Weights of a small mixture-of-experts language model, trained from scratch on English Wikipedia.
Size: width 160, vocabulary 2048, 15.5M parameters.
Experts: 256 experts in each of 5 layers, 32 GELU neurons an expert, 8 picks a token, a sigmoid router.
Below are experts of layer 6 (counted from 0) of a mixture-of-experts language model. Rows are named router (the router's row for the expert), up (a neuron's input weights, with its number), down (a neuron's output weights, with its number) and show model dimensions 0-159. Each number is 500 + 25 x the weight over its row's rms, rounded and kept within 0 to 999. Numbers have three digits each.
After each expert's rows: a language model's description of what the expert responds to; "comes before" lists some tokens at least twice as common just after its tokens as in all text. This comes from a sample of Wikipedia text that the model never trained on. Tokens count by the router's weight.

# expert 31
router:507507475513488452452522513519510500482529517485509523525462512517528488508541458464520495519479531501502508498505492489513505529467523540512488497473510463479511495514494485504521470553498543537487532492459488533476513506511474494536500512473503465491533528527484513475552469533500490506441511506517493524532487536487473470490519494445510491558496486493491515519509494527440531526456477489445518528484498510545472480532438507471483527481535508483526499479496495496473514491447482
up3:475569484514475533452508469499496489503499436493503491507526486506490504515487438510479502458499529512478517516520541473487519509467533491460504491495452491486458529534506486480500541521454525488527512442480548513528487507465462504547508514502490510519518502499520460546499533506503496436527471504508503519533531511511463488494489548517487480513516482515509559504488482507488501530472477534531508502480501498484484522457497522491499481491465539447530535485478485486504492519515505
down3:440457531493518499467554510459490543492541522566501498517511522517525526477491482485493556499482464505506498488492488510511483487518465455497494508494528502518534556536481446495522469474471502540496484483520505474521503496504483489518428494523496481483520489488533455488499492533534510481517483520461500520521463493469473512502533511478488471506539521515533471461509525500500529509521474464510544486487491521473478513457478518485506530501510497519490494494468452532481505497541530
up4:467453498466516507522499495473427517464523523469494477422471514507463502516508518534536473527512517506514439499481490503508484498503486530497502507495496500491499475519510505516562513450460493531507509522552480554482489449522500522496469502480517453553515490468493521502473516527468490525472496512456501499541542506490496472489503518488523524517487487549494477496507543507503516510506537493520514491510500520521539527516502514494491537482505456504520470510511485456467486467466505
down4:482500475465534509518511453482495541480468496494501479460510469503537475507488471521513546456508460509512553522525527434499485484520485481493539491508474476473490477541485520543503479495534522478504499522501529519515506495503500519486488501508511483505470506484541512481487483513550465529473511486493463534517552437514498460515533496502464443506565456476492481479552489518474512499513518468515537487499497502456511511527505497470511523492514491527539460526508506494483469518507491
up5:512486510537492454486535524523474507480537459438542528519509472468490485490503478480516474486449520466480524477463540456457494557480480514478517495528500546503490517494509464554483499515464466526521489508502535465534499511513514489493506511516518504468518490463444517512510528535480470479511495450523506505500530488542486502504465468484529504498522518477498495464504516529468492537486457536509511496507536482478515520541529502538513515481502515522442499489517503498509501537495476
down5:513455484471473527515515505483514549512441494494488530467471457513513506510497457522509504505510518510447485526474527535502533507492512474508530534496471510499532478518421492496479467485487558475580505493492514511518459479485488495524490483502483498450531500478538505509454524496500478494506555507495505494491478539519536529503541514511493482544497479509491507505469502555479489519487519540506480493521486509493500513493493455487475500537480461501508479517508489477509505435513535
up6:557505476475477502494494476550475471496479460485507469480499502520512474467439509482518514512477492474490487517476451494529507457526457516493490489473472523519467542484498482505522533529486452487498499530494501473499479456520493543499530503496547518486510482512515541497546467536514458530455474522502483500512500476462542502499475498499505509521518502558522517492528565472534501507454500493509507512517508528538491531469528504548536519494491507479492469448503487525484491516523488
down6:526512495492541473484451484504506484515542497493501481498533451509488548499505486524450493516508542501499462489524486513523538469489434529452505511493488480546507522459488448487488520476526472530559478551480477529495493516532514518437503518542479500492478493506496509506496491457494502440480492542450497504487501505527539512520484486523488498514529479480493521487511481519512498516504462537478473529506465470508501497528506533494509476505464531512486520518493519557518496522490457
up7:489474491505460482524514517501499576516526516523515466512445502514559528500540475517486522518497501497501503525480496492480488543516528508513533546469507529485504512464492502521482504544519504476514496490480503529505512480492462474505468516485530501476515435521517500500487513545525477576464525476495496519493465458450488505487469473475486486528486515486497496505516512495525487477513459497551462527542503481506495466454496471524462457502483478491461506540540529471493510507505516
down7:465489431537503460489515496495476543536528452480516529525499471536501469472500452497520473485505494500534460523500520514501501525534500524503520478486525516531495484491539503503524501529537504515509517523507506511503519505495472470525469519561444504452508487535499497487483553512521457464512502478492472518490522503520467503483512516486476525444495515498501465467553483500509486484498487534483510494533482495484525493561484478466497540534508460490504513536485483491459438492490489
up8:482506502502509498461522549476504511476518498502486528464483497482560560513503496509488521480510533469510496528510509496494477493522516497526531515526482502481516504471510500504480503534450535482488460482508492481483541482471473496512500530517520474450508539532490518532468505531531516494437543468470502487482486515518485495479498506512499510504535503508491528515499527507519460479526496446443499483475499522514513523501518476559494543482490572486464490432452495462488472464514507
down8:506526505538565518485526467558529503479450569541485514479498504455477489509533509488511462467484499504474502510498474499477527496442515510530527518530492502454497485497526499507533464484478480522520491484504477509518530516500522515453472531482504521485461500495477462523489472486491530484534485512471467500499465456448503506523480495501520506489489461540483502538512522488507557469483477473542495541556512502520491472462500483492526473483526462480495524503522513517501503519507519
What it handles: Verb roots and stems taking suffixes, such as support, start, join, represent, establ-ish, plus "ck" in lack.
comes before: "ed", "ing", "s", "ment", "ers", "er"

# expert 16
router:497513470517512491446510485500537528512463517537551501514478536529491511499544458447498465555481497502505524481513518493495510519462500533506513470514507478483551502501477521522501483501531506519512506482483515507515502514518455474512488530483536499466531560522474500470545462523488490496452522459511514482510506537498515491506521476471497474526502533472519505501522481487445513512475472470441514508526442497504472490544470511487500508508534501480469485482484455500483536501486439
up3:505537455461518499540456461484537505520545492531500470498500528544515517498484487505454538485479504513513548520470499472517485506504505505462508536512504505475451480465513475486500454508505488485495534514469511504514531473492516478504508515516500507532528534493471472492482513537460523483452569516486501529466537496510460495487485482493511500516481509496504512478466529502503549514517506517453489501517468488482465533486439515495505525517444533506512532456476447511490502534495469
down3:564494534500497490515496534499493516495501483501514507533476449460491510531480474510477521577475466496519471478483522499512494522522548441519492480512470501521522487481507526494492527490448466514488497506468491470517463551494524497492515528526502511498488518471505542492470490519507489493493518481537511451470495513482485497473532484481462528515561494513503521517499524489552461467546499529511488519499491489564509520518489499507470510479510472437493489543464530478489496467478490
up4:515513446555504495479531490480522501501501473491540454516508527500492523548553504476520505539474468482516493558541510464520542488478539495511501486500488491459521494467495523497497477518505528463477504493475538491526525510480494494525528526495512486510519492529509510484496504495527517514432519527486480494507526559501546507489497495484502460489493503509481535490521471499451528478494473481489489497515479492511470462553506491465503497503473412538494476457472481480453509521496498
down4:515490495542487462510474483523502499486492522492536533502514515543528488483516499544523547496498452491480448473510521496507516448505456472493508540507508485453492542516506527503470510496552444505504493484456517470494493465516511500502506502495482471447525541529430511490487469498494488515455498537506472555464515467497484500522494521541468510517518478459509471518490496493507526464531502528537498500497509503508473536531460489528489552506485491501475490529519466516518498512538502
up5:520531471514470517527484534517499513478539501508489462512486490552477507463466500525474459473533533530506495485504496488511502484516493494488534527472488502494513491492487478504544482510521453532479446496489526495475519560504543494521492548502471487499520503508513470496506528441509507447517493497508422501478534496483509514524515507491504511527444471506492453505530502521524472500473477535489536537543495482529483492495536482489491523530474513502541519445503518473496476471505554
down5:535512492472491553500469448468494537487508508499512494442465490488470505487495497535491457526499537441497532500454510514477481508494503502481492469551531516504499491489482487452517542503531467491517510535476490484448523462513533463539497465518512468525506516483536480466445499469518489518522491524478490497510527529464504511499483470465488491510482521518529561500532481473500469510492512554518508513518502501543522464467529499494527531503498514495462505535500523512491498521499545
up6:478511472531473514461506459471467477494492540504487460466521489513524550466514534475508484523513506515505533465516542457506499483486507459515489477466468509495544509469507528516505495490531554508514474477541477480536502487473444507488496496490532487475519513487506507457462485527517537460521490510538465510492566485501472496543549502529509498509484498464494488495485489493477501520542490529482518506483540497579526523509526506478484483506521493508509544527480491529505484468478479
down6:496494440533525508459474490517466504504519498509485524483497479526516530452563460444545518492483516484469515496486509524505484475502476525519501506485500545477547521486490531525445500494567494493565470469535510517525513527476450499514476506501494521482501526485504511457470469504504522520475503480502449540498448514494544505511512510505521528516498496489503501491500468513509523506478459487492540533486460533475489461466533511498500521480477493486473524468503514495475540519514493
up7:509478497501514466546509475493493488454481534492497474474505496507510478490544494531466461588472469436520515450506533511477478549463511507522477481518506498482543475451524505506509479511504554465482502486543487495495482525503572516536487513476473511514538518507506500500486515493482514486482504495506529508496509505557503515485519494464520515472507482519481482473500490526479522530494490522517488494518496502483546460496540507541488496510496510505487489521454457454527455470484500
down7:540460495502509460553466487489479474503469486485475483460480480492531491501466476499508526546537541503510484512541492528527508458462477494452496517545521498509539489491471470472489489514462509501531494492550484514555474499544520493516511470535493504519495498509535443505474490471458500499508505502467508499522496539514478477510459537475504558525482511489479513520483494537448483520505532491504526478516514514429463494551501489481483511531509518504524492514497516492498508510532480
up8:493491526483494547509497485477519509434466480483510559487480542496501514483511509451533528478447496542506494526476465516501457486499496499492536528531486493505507502549487488487524490519470523466514559466484493496491501469468493506527488524513510498494505511493523471483507519490472507464457477519465515517516530534515466548457508497462493513506488513490508533517529523511464531456517514494509519517560498493481507492550463503528514526491488506505544494449551483496462525461513528
down8:474533485504486500448548513524522502490483487525523507525529490519488514495502542469508447574508553488532465534482503473470461523441511490519477498485492502554485526486497483509486517479505525496511509496529467468465495489497465475517475523522453475498485501522490475489503509458472519543521492500508495518487482533518492480483474484481458525525497515522515464507475458525526467526503520509523520521451510543464501465498508507505555492522534499510513470485457523546527518487486530
What it handles: Pieces inside a longer word, mostly a lone s, d or n before a suffix, as in tis|s|ue, indivi|d|ual, profes|s|or, consec|ut|ive.
comes before: "ed", "ion", "ive", "ing", "ual", "ment"

# expert 54
router:518531509514513502472530526499538519506491493481527497470482477495538512496501501461501476534509531477518548461488491500536499508510498546504500467505524466458541525483498524464525498506480518506481520475500515495479520467538460535499466531447545466496546519532479488516546466505495500473491512501502467472507464548526486495472477491476506463520534485520498551493511500476451513512509498461489574530480498519500499493499498525483469546500512512444536469466481475475490534494499466
up0:539481508525495495530484487510509521525493491467528548503527482492453499496474520488470491516489480482543539439484536540496470501485510495474562506476497475488502528519513482491483478523519481474491503482484462495482516479536479524502473510511449514521489532499524484495467504520455499556518493495499525520522464527503476517466519486531479509484480477522527508485524547481449499509492476442464511455512515551543484500530510498497521498532425503505466476546481474489487524512512478
down0:496460461484508503484497504522519514529488519542447514459476515474536516519512503474495463522508489509525454513529525493515508481533432503506530501447506516467488488471474499490439493563498493516476507511512494485518487501539474558489463496468465553480497487492463536493535531536509455485503543496516530535468524464492513458465497526496491498517510510498507501502518480498520544520556482495524514458513487500478477519502531479484473517515451516495480507496469514518488529488497526
up1:477483509471516551525536503508473510449526499498479482525457501501509512501516469473448474485569497497527493528506484455517484479507466481488560483497511519481539508472514491522492480563480513521516503488484474518482456485485489502522493513487504483477510533521527509459548523487516454499494528540521514479491478529512463481508530499512499478516526482463477473471506474503438531481527448509535522539516530497483514458526498520493530496522521513530512469503454485508494500461536479
down1:508533476543533488459511497458494482478509500446524520498473519462473480473484496504473488465458533516508494512470523522499532503469478498500460481491523528497498490510516487489507489503522521519505509502507476493505512565482494509507514524543476516487503466474523446463531516538473497536482569511496541496522490479469470506467502445533573504520521500469472533510487502533504510524497473452463534524502518541495474496486490461521514498534442483524528495504521499480511498477473518
up2:519513499542544505473481477459497493499501500524485483508536493526482533496491504478495479470525514441506503467510480479469501525501480489487478489520507498511512488498536517465488508516525493525474461476546487477514525449506489514477510530486512488477516484552558528497515471497508518507516533473535534482561450487512472486468481505541505496480539529509502468475556529496496511491461456493520499486545478514491483501476497490539576565493494476463525495468495474479462509525500501
down2:532508507490529519502525503458519471545497505510460532515547496484486494480528531561489491519464496508507522505483487540523521453498507468520508482454536472480524470512549515476490516496473496462455505510484462534486498542472506463520544495529515495490516501529475500471470491501526525493535497510533451458528487496521503448527489484485528520511487483520469539469476482528483522545488503482520478456468501486494521493536532504482529497481502488485535485516474510433522472502521467
up3:563489506503517470556490520495477496481523491493523490484491481480517538499515485502511533460507538461504528508471503474500479485534515522498516543524504474491509493495481498526528420492486530511512497508486466472506469485490458510502457459509488512490525458541526539485506470477490482544490560506514500496504470501495504476485489521480445540491516531507505516498513512492512543513503529450493535454508505495494492498511433496538491528475558473499460519524526496521534472458488492
down3:501535485500508504524501508531524499495445498492528520509463504451509471483480471451510501479502491481510497507468542494457525512520493475550527481467525494508465532525497485494505497537489543466477435556490467502502492475472485437507513532491522530529509511506536501515507514497512510480515454501494492499436478497532479499498471542483514541504490478495510515525501474526585521515483556508503485525455482549487490522524488492508510497490512494495512514486466488531471462526480513
up4:483519526506525469457526498500483484497513511496509486516511503526530537479523483512559429453516500467473525494497479495509461485527498521509499516502467511525444536511524495506506515514506474529477534467504514460521474495491533469462483531493502467507515440472557459477522475470495494491492486517491478522501488519505535464523488483480445499527488493557486521496527492512494534491536470533501520503549453533509514507504498515520488470484473553530470525513550515504496494504500460
down4:528487491481533456481504479536536479537467521488511478501445473499499489504491497499507518484502509474527450516528483456525456488488523498482499505445466521471473528518499486513548469512502524504531499500522524493509521494515478491448518541475515504497499480499504546497507525483528481510501488555523529532506467476482441531483479493485543495500460493537523519461531459516487512478497505508504540466540447497521503484494504504531470504444536523524537501539524532460482516505483489
up5:500519504476484495478521464542518506554484508528539506516461491517466493478493493479471513474501472475502494518515489533472505476544519450474482516445506497472501517519514504494505519462501492486491472465533481504497553457474524496564508500516510508498495498509504540493467492485509527534519459499468521499472478519501485561509487492556524517448450537511489539533502482541509478524470491471456500531516505454534517507519479504504474522540488483526466492537480535487511453492490490
down5:493464489408533475517464482489494489518542541450482515480515501518499503480457517510532525489518509473506503521511503485506464477522473506482499484506465520480465519496502473514494481478531506497500507504530474489482483493483536516462495512452542515509503510496533539496513496477469505518494486495466505473507535519497515564491520523507574517496535516534507461510505527459492478489527490541507520549516457465459511455471463514500483527474520517505465525474504541473510532493528499
What it handles: Word pieces us and les inside words, plus Port, List, Paris, e.g. because, endless, useless, versus, Portuguese.
comes before: "t", "tri", " of", "e", "h", "ing"

# expert 5
router:498510498528512488485523523553513469508510513463534498572514543526488526493494471473484506494482521492486486497505483465522461548462464525478474489469474470469470525521477497458530493509484514531497480451466465539463508480495488525484498513441505504525517517552490499552514469485464520488488510507515524523540479539474502500515519473496511496521540480504519557503513524526477522481473510503474485528471530503510479514504506562475469519488535490515502506503459458468479509520501477
up3:437553533487496506512501531455495518520467499494475505547489469470490542491528463530505509505475529486558534498538475482520507534489489525497474496503534536479487481495500497454492523566489498492489476496511549482505533489513491476492450477495531483496495502530524546488507498469470492508501517529509484511513497528504506443506493447500451501489474521550495504508527477491505482478539458514523474556531474487535492501500509506483465481466549482449495493491510530490489494519510513
down3:493445511496492459557473495524530514475546498516496493443469535507479476521468516497507501553517506479523478543481522510523492511490489495475500485498481508508480480465520533503538471523517506514515461476461479505482504429506565514498500474477509511493488477531525506561491497503500489510452452508466521511515490495495494532520518510477523514509515432499476526541497519522473493475478520497502528503521512482533477538482487549517488511472493494496485499459486501572501508481463518
up4:529605508511509492504483505474540481473482511485500556512480502513483469501475516478531509510549541460485497484491514445500511528506507473483544505545531519464498435509424512534494504487506517501524477507489467519469517508550495488502513499487479520481491486513471483512525539501493492524470523530479493482541526441501488467527492526512504463490501504497531517489503535513513513484524473477469500494502513514499508512480502566498523501460496474460491516501465508531487483518487486
down4:520478524502474522507497493536503471514499497515535546509483477500515500501488491565504509485463481505520490461493473522491513462507502498531523474512526486479503490502501481512492511512502455484457488506490474478555524504503506492490485500456523489501470517537475543474494512488500516491514513453493564476501533491475505474479442516496517446502489536460488478470521515536488516565500534512492455497479495521503506501498532431469505495533494484459525505515536577507459511522550491
up5:488491487453494502519507507513480517513501507503540488501503546518522503522512467479488493492498485496506503483485456519503499471520515456501501558479515535472492488460507502512510505490474452477531509540479464561476485529547476507532512513449542488506521517519466549497488482498517519495496531532441506547467491502457492513513509491491518513554460494499512532522469490553500498467476505509441537506470496521532479514465490526563469534501510507469516487476455496481511486509461499
down5:532497534453527529505452487469531488476542499555535478476505519531490479543473515512492493497504504510497513488462469530497514500496510510495479534467462522472485482513550485526529517539482514477497454465441493561461466480512510464462511469492519522498484560495523499525527513489451517504553475529486489519504512513543522519515484458480497475525453483526521504495473509502547511474495478519493510492483555503497495502466519505498495507538483491497481488506486467494512455494475506
up6:472531492545517493493480502541512497474540511504529511506546524510488498515512486517504519523494472513532568503489462466531477466504492536453482544451478529527474504511515475513478477551480510480483446483461513538496535485542536526445512475506479479475488521519493468481496471504503522455460535467512511502545485497505478532505514482517476484541492516510537486501450492488489495483470495472515466520481548541495517533490497513490498526502462501488481470473530470529499523517512500
down6:460455499515519510540492512476477501518459497505470468502490500545507501499518506527509537474507514499563497488449517479497504544458514544516488524466508453503542512501511491469512532495535491506483528448490479470516517533525481486516499505505504501552482517519465481503464449493510514506482449512479489472451460494525504482526473525474475513502492497486502468511505463513503452499487473511513509508506538478506537535518521484455575502529519502505515490572520519486499487468500501
up7:478469523485483517508488500457498484483488490478514519529555521454480492498488529514512484522503442541508507467461452460520488512478494524463507496452501517479497482525496486468512498490488547500503517509503521480502515482502539487447482540514468513544524517467507466458512479484512496513487534490509517512516506502510536541525520486500508456500514517456492468474492552441491518497496499481476473507520518536494471544544510550531511475539484479504520506515509564486511483462484555
down7:507515465490533443475475521465504490523484526497502460512538492542506479507507447457462502514547476512435488458518549500499462474520559490487479471516465497516502533496472500491513519521474537501525504534526502476505479508489534488483496506521514519480493505511470485463514503497537534512468468492511505522507493515449514512472494447520475464505530512531485550473508475545541478515545488510508526474486471488494511507548495513484502462488510485492493553518446506507499493522493512
up8:509494519486463486492502499499480485488484518491471488509500536518483516513508492475550511504524489515527532498515462475532465467464508507530448515485495495443480530515542491476463473528499482501475466517532511482436506517571491497474444506490470533519519511521486522493507524506480522510480525560486510489524447487492532531559525479501511493493486502483535467501469507501509497478496507534480522519490528531547500472445526485480476555502538488502490464521459464500529517500489494
down8:490524484505481494465522501507534495478565512507481477515473496528522488512511506484491506485490474503542538469538519511522491480461481561485458497476531487483489505498475502451436484546510471464454483514451503491507491539514517484505490505518445478444502505536532493466538493498490535496527469551507484469504483502509510508513490514493499479506527471458517489529504498527544498463499510533467540528455516477507515486481519468524538560535510469504502509539483479512494502486496474
What it handles: Single digits and short numbers in tables, scores, track lists and ISBNs, such as 1, 2, 4 or 4-0.
comes before: " |", ".", ";", "00", ")", ":"

# expert 2
router:533481477484479494476514486508530550486508491475490530558516538505500495482513476479494433501458542510497533482532541497542527506520517548497530492502459477527504478520498469488532499530496475491466513468515507505515505520471480547498461486476546428502551499508497476497527488521465458468471502507532482508550508530504493486505521501462488471540482491496478520484509477502454481540486511512476521535506499490498487483493494542456464504487512524489533495506483498488524539519467457
up1:528488479506487511447499476497498510500494485490489498481564485510555516513513507511515520503480503458476485500472527500482484467486522521478522517490498515520483518514534513466482511540464518488500523432476507476540520477491516500469523548487519470535512501558558514465497468533468471501526472525475482534485507546495498522486510475460498500517467492496497570520493507548459524489501499516468508504481558463545536437495527529460489519501511524508483486496486484498494491484500485
down1:517481498521507527456498467536517486497475531508515522513519502478524470533505484514524530489480466443482508504489521516473509514497513506436452448451477481514521543474480471532538502532506543496540497466479499475515497528522486521509487476471515467507507497531462508488532487478474501515516537488511513511511502500542481515454487500520500469468498486463502496492515510496529459438472482468526499469494473484504509538508439507535462540513514529520502498492535500553504521512515553
up2:525487524523474484485508555501485476514504485526495498524515557481502492472467497509512550534489483512485493502513562506510487489525483566484512526498506499522495476510508482449509470544509529503492476485518508510480449498507488482493473516491497532489517520522520524493504496525500519511438480469502477532547505486438501489499444503533502509470506501506464460498503535492460471473517499468517522481554530490462516495510508502546502522503506483474489458511485490435492485510572459
down2:482467467471527490496493529491509508482457529482469517497516544520491508526511529455532452516516469517539484535517496481511466487464500476481525487435483524505510509504524472519468523488520508503515517506491478494464518503500500524469539511541491518509462511499495515505471449500529490502454538527504537516495504513467499437475493507514497529507544423513534500483521523496522465433515531511484519524492549532514480504477503520513506508532517503450476503456513472539496483484491487
up3:496525495446473495496542496518512500501486506471541516490496513502464482520478506518563494512528517503576480537522498482557481492487532499518505482479507501474517482490519505509538490474492515489511520499511523522522481494496491484528497473480450541508482515536467535531482506492486459511467484484488496510458461516528485507502441450490490526498531538529443545508484487523449487540484510505548502480532486480479513552459507535477538499484515453502526492493478481500510522495475528
down3:496504502473495520492507500507482497482492518520483474509533546462496509459524473517557462494548538463533484492462519529503480503478461488492495529495561519526487448491533486465533488485527481507518451465532488492502491489514500498500479472464482495540499472514483484510534542459454546471522483493480490529545462485534495522534457509503499526483508524509505476502521486511521496537497516495488551471488547515534505509537527489488464507497461518485492511542492469493499457472518462
up4:549483478516470485498500444505485511485512511468501482513537463523536521472473477494458517494530442482482495488495494478485467510537543463479478494511479479496497536505493553479491492507504485517503502501517477546505517495473491519446486493478523485564502481476505476551516509468548503511519541526523475538575496517481443505508518475500526464485507481543458504523505509479561526527512493525510497509471486476510472498522489477507495517514515537548508462531510493505512488486487508
down4:482504505476529475492465525533519449561545492477502512462550462510487561516486511499506519485546486523525501541491499484466503510485460470531480473516527496518505511505517466532460505524481512449502500512479457541489477534517444450524501512497461507439472552531535501489510506470532501499484501482458546496494497512518457506460485485528496501500517509522532532510513493514508474496495503525481512485495516531480486498519499479528498496479486547516492503505470529488453526465495492
up5:487518472456487516510505468497499509495520521498473516534521471530517539462493501510494502467507502508471523528529503525519497500481471505479480525472461488479475536509471473511488518490447532509512529510476516489502516511467470508456458508463521448510546527498506497495466523530530541509524486552526526585495536478526477455500459512491498528526484493485467490496511473506472509471491495472491476532462479557514525474513520518491530538488491506466519465512538515445523489516483508
down5:477475489478525516491575512481530487475528516526516524493491480517528533511532488525475524536500504511505503508486506467520516486521512523494505516515462475463488522495499500481486500481504504469483506509464496490481501496488469517452444553490484490518493480469503482514514472521487470519561467510521465485497503477501504506528499460530466545470487484510531492549470500500576545486442465473530459499479535512511520498532556483486511492532475474512493513475475458509542492461512519
up6:502481484450483553498498475462527494500515513523479555525442527492492512459490491498529484498516519526510498501544521466547544485547497491507480518489490513512472538510482468517498511513466458482514488473483512525470501495502513554508483485492552474503525492520460509505439494490488481524466524500555483503472465493485511489527476515500490517546488490509505521491520516493520518535506521500486455475510484504449489490462458529514515467492541516499511498503500503543486462485423461
down6:502526473464544482530528486459486479498492516499500463497476531518479520522519495479496515497508484510508481458506488486508447508504549493553452530575475528491526496534487535508508516511510478499495512476472457474457489507428488518479486525519505469494517496496487486448476535480548497492512489502555494497540508446531467520491525479552435534485487524527508503525536504520480486484499469526533518516504513470480498528516464518501478516511480488516471514502496529523486510488499500
What it handles: Short pieces such as ri, an, ni and n inside personal names and common words, for example Da-ni-el, do-n-or, dri-n-k.
comes before: "n", "s", "tten", "w", "k", "ck"

# expert 6
router:500483513495512485457543520513522498465529529491525507558456499543509524470525448495468494510484498493508465496528479518516503538487455523483492504505504479484504520515476467445523499512512491494499512494491471540525535487510484520534473524469550514529498508508489484504541459497458487485464526508482508516538507512511515507479510483489544502515536505452524522470544479528487490544483493473440510539485474483556491509527438518489460485484510533500509517485450479504489528493485461
up0:517537524479540449508541485477493491496521449525496491495524497511495506480518458530496520508478518453473511477535523497534514521426504508468512435531485483483451516528503497514462552538441518528505526512497492498491506491468556496527516484485530510506508520544479443531500483529521534530457472440469516507513488500474509529502483521474506531491502471483474488501523497518526505477513503522483501482472492471504478451503518476493478522453497515509527507479514518510513502508520524
down0:507544501543465534492526476547490486461513434475464481497519513502534472539485511494469493519451476510537541503519524504471509496532462469524491495488524504520522497493542498509513548491488526498494514525470442488462500518513530517481486451521469494541481522517495470554516472480459524506517464529473529480487514453499504503465478541516498474502479463495500470510482533496526481509522522480493502502481521507483498502497519455499502509479504484510522536449485532486484554539499526
up1:528466514537476477557515460545481460530547485500476503459467474521502517488514533470537487535484511485501502519463500520528501525493494501480504501526490463525509509481511458464513499480537515480450558479497473480525499482519492498523520470487470491474508481505490455497470471497554450508459537469540499500492511510445522540500478496511533534481489510521493506473482503516507451506527469495491451501496512483498489495515476472542519548544500475517501512561515493503488484488509493
down1:475472493459470501449530516520512518461492460542491490502469503506475509532446499500481495513525474502525498474498505519510487515473515489515499488474442526531524569529510521512530533459488538491483523455504500491528492519540515502482511518532528466503452482475484472496475523525505551458484514502471496570469490468518478499494536509525491495487521518496527535532543524547476533480492509462460510496490487444504496479495474470508475487501516518526475513507505517478489529483532493
up2:487487508508465483443532464514467493484496522516519471506485520532506508512478524499519475496511503512539477492530485503546468500497527505457509506495461480507507494476506511520500455512521497501508576482511517496495549507474532475488492506501498492494497488504519549508509463559530465472502465449530498544512463525508479499532483490472533539520443512452499488565521478468481494487481538479499489502523437486513505495480491478500499506551481535509560497545503514512521514499481487
down2:502476529451475556562501497495520502518523457492502495464503501506498514467534514480520499471559499480521508522473523512501523515504529519531469498511461519513484515479538489502469475492517501515480512507460479497513521517461467491527519480474474515538438543481510498521502478497472466523517504452486465490540463507505497484523522509481496513473534480488518478467490529521447511475503490534537504535509531522539499528460444520554489505440516473503511466495494500524481472487481496
up3:500519559494534524527511476546535524498484554506486493483506514525504467483496457494476491535506493510459496486548498467505500512449543487494516472528510481486517488470544507517507514503503503519479559483463489488483504479508487452530501487493477508515500491506490445497498466460495468510496491455515491522492482497554470481504501517548522460488447514457522483469456473476491520521498482496497492484492468546514568530505539520471499500491531481506492517442479511503531517528511473
down3:518484499510546492519487484545501504455491546501493504502536472485517492472536488504520525492495481521468464516542499498442510528496484535489497508553505491501526523495527517526503485507501536508457499453492514419463473514503476506516491503492506505535526500498533502479502453443482528513500467495537528483491533461516494489505522568528526489509475519420465511508508497491469507533518469501495483439472464479487518514495491489476517512503484493505556486479511522507492494544517488
up4:543518526461502533530474502540487428448498496504460448538501491536484489488441489506539492467509514527528523515419518489515509511537505510448485490486509500495491474486509506513473494509508517479456479484485522503469511520499474485490488471488507493528512543535482518454495479500467529506485495498491459483541503486508472509477518490490476485481518471464519467478487525487510519488500537490509567500506553473493538523508523532524514533505472505499524500485517513488526559490488517
down4:465528506505514492498491452468510504471486515484490490457479558499519503468499480508473549448495506512505540470514518457541530551511507521483507522514479474502466512469519458545496490457516489489484511552478525510494503470471531505544509559493481467489524503472563527527527514514479507487508422462491514503508521544495489464484482471470503518498506487459509489499491504512488506471493540486521512491530503534491484510478506493494535550476532475529496448493514490525489484507492497
up5:512506493541428494506498481532522488458488475513505475463519484504470512511499560518478506517483489487507492500493522543479533524466476516525471475506538502507512471516520513529533442525505528470492470451507498465498481495485520499524512534477528496519499525444503484502509525481474514510474456499509518508491500486501526504549504547555535455478496495481459523521500409530510487510522463501504471468512506511490461492489502504475449482518527477506469485479510494481506545477513490
down5:503470501536523502462520533498452456489519522519562465478489496495496535521509528571484509504517455509499532511525471472495506486513497500451520522469508499512436527486518515517519458476480467490506481502463505507467521497497519489490486504501498488559494477509449520499476492516537493477526488486507502528523526478491533500459504425426486533502528532497499532487486538487504483512509498512498502522538499487505481461495501518490503454486457514468521479509529497520524531533498527
What it handles: Verb endings ed, ing, ated and whole past-tense verbs in biographical narrative, e.g. studying, led, received, used, demoted.
comes before: " the", " by", " a", " in", " to", " his"